Weights of a small mixture-of-experts language model, trained from scratch on English Wikipedia: a sigmoid router.
Below are experts of layer 4 (counted from 0) of a mixture-of-experts language model. Rows are named up (a neuron's input weights, with its number) and show model dimensions 0-95. Each number is 128 + 24 x the weight over its row's rms, rounded and kept within 0 to 255. Numbers have three digits each.
Before each expert's rows: a language model's description of what the expert responds to. This comes from a sample of Wikipedia text that the model never trained on.

# expert 52
What it handles: Cell-initial numbers, No. abbreviations. Numbers and short words opening table cells or list fields after | or -, such as No. of seasons, all, Yes.
up0:132109103149123161113123153127064122081118117131193132168104110102157151164109118139121154122122155097095132118130090134134129140143113069093103142157169112142119140130110117089131121126099122113162114157128117120122098136138115151117081104149088086108118097122136105116132106132176148104
up1:117148139124112153104064169152144131155169119129113139179118109170136106189150122146092147099141120131157116105171150112130108151138156133141139116128139101144155112116174135144131120148148159105114126112124099162158129084170144082153112159130119170149092113117171118122125115127132131117

# expert 51
What it handles: Word pieces and prefixes. Mid-word fragments and prefixes, especially pro- (proclaimed, progenitor), anti-, plus signs, percent and endings like -ony, -aging, -ia.
up0:113164126130120155122092089139100163135146102157153119131092099125124170144092143108116177152120164118115073126075128122139107139171114112131116141131152080141136131099131086110083131092142105103158134117132160132104120139104144117160124104145095117148141096140130104146118111148181145095
up1:164142100111137140126088115150136136127181143170142157102098113115143110133134109128093101146142160120163183132128106148115134145147137119158120139149129155142155141113171136136123120091101172138096130155084151132161119101147169104117102189143107142115112114171165133095098140126142093115

# expert 40
What it handles: Past-tense verbs. Past verbs and participles after a subject or was/were, such as played, released, signed, negotiated, and the -ed ending.
up0:072129109123172136111123121140122132113126095161169132147111122134111117134154145115109162117097100142161132108107113135095134148147118077162135124108142097130126143114126102107114089123138087146125094157138128156094144150141163144134113112128105071161170116153156168126116111115190160080
up1:133166113133125150102102130134127119150151158164139136121133042124124113161142119150110144109102099119127132141123158141126112173150143100116153155096126181142150143122185100102178119112137150120129129150109127149182093087118107104116140151110120121127126121140169109105136111083090109129

# expert 10
What it handles: People and time nouns. Nouns for people and durations after numbers or pronouns, especially census text like 632 people, children, 65 years, plus suffix pieces -er, -ist.
up0:103136102121155146149143120106102156120121130117128130143097116114135126129127121141129150130133166140107126097100108157148145149201145115087114091121156084113145140087134093112165150119117128105162109126141115166133142107157113159149092083157133099122166120095105114128079072097142146095
up1:159177103108144142123119107147116087120137095118109135139130085144167121185101095141139120135125079089119134147148139189139146122142117143119135121099139158154143150107170140138114123090117115093120109165138115140131105133148114129191106164133105154157122115168084118165124095123124105134

# expert 25
What it handles: Quantifier determiners. Quantifying determiners opening a noun phrase, often after In or a sentence start, e.g. most parts, some areas, other territories, several.
up10:127142105156110129103087127097119131139161128110120147093163126119166090127145158120153104179116140134113145159082141117135096172140124144152136088120165158120124104088121150195161121125109142137127116143117117141133161120110108162134133147104130123141118158170129173083136145127178164107
up11:161153095109121126167103116129135167132125115156114122140130111167138098144165090103149163159114121129154134116106081139182115119134128075133072162127141101160138155166111108195127128115151132097107116133180140138145126157107115113136128110124116115120144114097112147140115083105138099135

# expert 14
What it handles: Of in titles, table breaks. Table cell pipes and line breaks in sports and discography tables, plus of inside proper names like Isle of Man.
up5:152175125121103095153100135119106101086138107211141137102141110115166130130135139149046103148147149137130137114132105125124111166131132142107119117123126110143140140175099136143169161106131129133113163116168093150113166111114140109116119130124161098159153116145126173129149160130109126124
up6:135151089121121118125103116113162129166151114103170124141152139084114105126130167127129115106166153109129114137105133113133147123123098133151144074122104103115072144126172163111169084106152119176114104136138103166125101130154151160122118094129145186095121098124136118107149101125108167121

# expert 9
What it handles: Table cell separators. Pipe separators between cells in Wikipedia tables of results, lists and stats, after names, dates or numbers; occasionally semicolons and verbs like arrived.
up10:145106112175123155148086184104110122168171072128117120098125078133143141125111149119090168121091135139167125153118110140126103135157117134147097101085136129131165157103122140165105126107112112123104153127126148135137110111133145130129154126127123107091092161116168153111121152144176158143
up11:156128147122140163154099146132120160113170135134109144122111113143112137175179117102130172137135100167137116112100102127134143073108074122130097146139163091169102125099136111168136141098151056135147117120128116113130117154099115094126121105132126111125189121140133147108120118130163116107

# expert 4
What it handles: Units, nationwide-scope words. Unit abbreviations in measurements like ft, m, km, plus scope nouns like National, World, State, and word-initial prefixes ex-, con-, sub-, ind-.
up0:128116137118105142112090098136099117126106087129150114151128131108134144145098104142113166167092137123114102103099124145164118112145151124096149099162134072104131120097113114120173111101124094123153134153112145112132105162112188142131118074175143082130135116124126109112112104124174162091
up1:146158129098140159101084119135125140154155146127148114167161071122130130192113120109119113144135121142118126116146111133089115136138137163148135085143160129115128092090166124130118092076139088138100126169106142124130110088169171113130151142107114152123113119155125091097122113080141109135

# expert 19
What it handles: Parenthesis-initial pieces. First tokens right after an opening parenthesis or quote, e.g. (ar|cheologist, (18 casualties), (aged 19), plus United before States or Kingdom.
up5:154139127112116135123119122134111063145137105138167126113121135105146121120085130131066094132151166170150132143117102099135137161127127137102120116079139107133172140157133103137129145085119096140126106102148147150074105120108158090129102115161118069104152150140119141107116101172125142153
up6:124121135079121156123132131120113173138103154140136129134164136109109127136113181107132124138130147131135090122118118142129075096178101168099126095130141089135126112098137139080174099118129147118139089139166113176128095154110160141148119086094133100121155098102104145083135133161140119104

# expert 5
What it handles: Plural and inflectional suffixes. Word-final suffix pieces completing nouns, mostly plurals, such as -s, -ers, -ings, -ations, -ies, e.g. machines, cycles, settlers.
up0:078135157136159151127104134125156163106149122117148141117097117145107089177121130129088161142138124123122153119116171124172138125141132126161140113138187122094114096106146126126108112118120140166115140145143165157091119139156149114107157140155123154094141146154167123116089061139177121122
up1:150123109144128136150095140127148119118147114115108131118118133102091095133134114129120113095094153126136104141156101123106096102108136153183139155140123182125134084087142119126108093075155136121137123188114131184141164103131112112146107170121131126128135097139114088092088067118138143124

# expert 30
What it handles: Adjective and word starts. Comparatives and size adjectives after a or many (greater, more, broad, large), plus single-letter word starts like s, c, b, r.
up0:107139113125104143135135101143082170085120124141153114103095150123138122167139118135125154193096165099141116097125123172156126139153127125114081112125164084119111144077138150141110133126106125110153126143130131129139140148151142146138132112140119094153140110101116102087120117125181184076
up1:128186124111136155118086134160126119136149149131114183128129086147154123158140121146130122095110126090115133143141129175101101108171139114132160124147136137153124129107181126136141144077116116101125140116149090150137162106174116093162119160113094147121095170124145126105099084097127098138

# expert 21
What it handles: Geographic and directional words. Place and direction words in geographic text, such as North, South, West, River, Britain, California, plus nature nouns like water, air, land, war.
up5:103162110086131106145118142133080092086143142183146137128111123104132136132104164134103116135137161151108147181104122109097137160128139130145146133117126137145172118136118130156113129144166103088135158145129158127112151118095139051108164083113143103151142143133158127163135140135079135122
up6:128135139105133118125131104090156153126084136122151112139151162122106133138122116161130142192122130109167110142118098135136109112140068189116102126125133112144090132136144143090141125081165135121097136143150107168150144148128147128137092078102143128106150087090128129086142079131104143103

# expert 28
What it handles: Coordinating conjunctions. Conjunctions joining words or clauses, mostly and, also or, but, than, while, especially, as in programmer and distributor.
up0:091121091096133162137136059129110143133102092140152121120108156137144103093117123091170182145132177136102103128110120165119117124171136114116133144149133126150143138125126075101153151140131092123147131171106147136111139154114146139127116117194126134130104114124140119091148138132133110069
up1:180127091151124145096076116098125124141143119138119121147123083143129123135130065150121158125068141115109110141126134154109109130151182148134140120179131124158175123125178115133063112113153129115104151142132109165112105135144129097133128174130147139157116144113122122121124094104100104123

# expert 45
What it handles: Prepositions before dates. Prepositions like on, in, until and along before dates and places (on 21 October 1992, aired in April), plus colons and born.
up10:098110113124093140088108143126138157171102153128138123104097126123142176099117116131112152112130144112176128168107148088113100157157100150117128142137125152119155125104131110175115132121120149124118156149107124124117150146093147083128163086120101129137100129148153180106136149078184171120
up11:112088099104122132106116116147103117157101104172121110107111106131125118150155085098136153124159141116164140113106105109145182087127095135140081158135109112130122110169131093162086075139134140097124139119133163150135129146135136114138123096104103123138174073134139177125135132099145145156

# expert 11
What it handles: Numbers in tables. Standalone number tokens in tables, coordinates, dates and statistics, often after a pipe or semicolon, e.g. 1, 0, 31.
up5:156113105107151102145117138153116130122144155181166069100107118155135124147084126129074106159135154148155074158114195133131133163108157175123126115113154135156168122148119105149159151099115107100145132144124132144109162134106142139094120134146133099136149139154138160131143116156122129145
up6:148119107115136159141124131156116156152130129135192134134170159100107086133116143126108100153150127134124118107116095127151123088139144161151152106100077102120133109125151180123140141119158087146087148139145077140175096135115155158132101099113099156077140114109126128110133110162148138101

# expert 17
What it handles: Colons and adverbs. Colons after infobox field labels (Appearances:, Founded:), plus semicolons, some -ically/-ially adverb endings and be, been, not.
up0:090138086134112143107091114099111116131124094155148109125093100139141131130111118119129154122131179128126097135084093159132123181160135130098155149160112062119118154122140101117081113131151175107126139146120164130098123144110089129151111131130129130158132095156144106124111142130123165065
up1:168126141154142164105106109144159133104199108098142148136122086127136148158132118114147112165136145112137170153123099147120120131122109115145143115104123109144157174111186119125117096072128147135138125150148134128125132069162179163160116126134102115152085125126127133124093105099144124147

# expert 42
What it handles: Sentence-opening prepositions. Prepositions and connectives opening sentences or sections, especially At, In, After, While, Although, and at within sentences.
up5:115161139137098088167090133126110101120098118153127132115131147152161149135098159141106076117141135130162171121092151127120114101117148156149131102156101114157165111123106108168147129127158110172125166110118130176085156112100149088100139077136144117154147133136126154148144140139135174115
up6:091143114141133111111144124114125118168146148110146124164121160098118089113141088150135135173130133135111105105106130127141129086126107168155129131095114082154099071130149166114139090095146137135129159150147125148166109131124198147149143114090138123104175117108135126086128107139157158111

# expert 48
What it handles: Consonant-cluster word starts. Opening consonant pieces of words and names such as st, Ch, Sh, Th, D, as in st-abilize, Th-ree, Kath-ryn.
up22:124136140088082093139115153103097157170092153154117073141116134132107103128095107094128145139150097125113082131115125098135145130133088155132088118088128165158102094117112089124111122113120133131128128099156152113093093073122115125106113118122114138174134067122133144116115144122135126092
up23:132109140079133139107164121157135094098081107108131159120185097141092105102095134150116164088171153115112125099165127110115122138146147107161085086106149137089132140112119123117151134099127118107132092127132144126116084115155146121106100103141139106121157140146154106110096093132169152111

# expert 61
What it handles: Commas. Commas, including merged punctuation like ), or ", ending a clause, list item or place name, e.g. Somogy county, Hungary.
up0:095124118126093163117100126166098111114124119130159107098102115111139116139144138120143170149133170121131082116153133182143147136183108101133119128154182094111137144117105118101097126098111129143151112169106141110163116127129104159156117085151128119114183107131107153100161121144139162092
up1:137162119138163135128091149156119075106110145134090136105111117120128169140137108149120098133117106105109098133121126168150115149141125125124159139091098126135115097106156182127128131059086189122108129134116152148145146102173143122136098119118100132150093127158083125111113155118141090153

# expert 43
What it handles: Place and team names. Place names and related proper nouns in lists and tables, e.g. New York, California, Detroit, Los Angeles, Dreamville, football.
up5:138151131086127089137132125112119101122149134140130131109103139115123152140116135121068110171158172174133112124089093128079141135128115109135121144087097103143113090140126123177154105085137084134115137123144126153126163103071146088097113113145156106117179106137104156157129125129121130150
up6:177150107131169127141138127094098121169136157104167122101136153129123128117121167121156143104138158097125098117117121136147151119147094146162174112111137111129112156117167166116157083098127115104119164113141089124179116149110154147130121060097133123107139108104122109089113111136140168116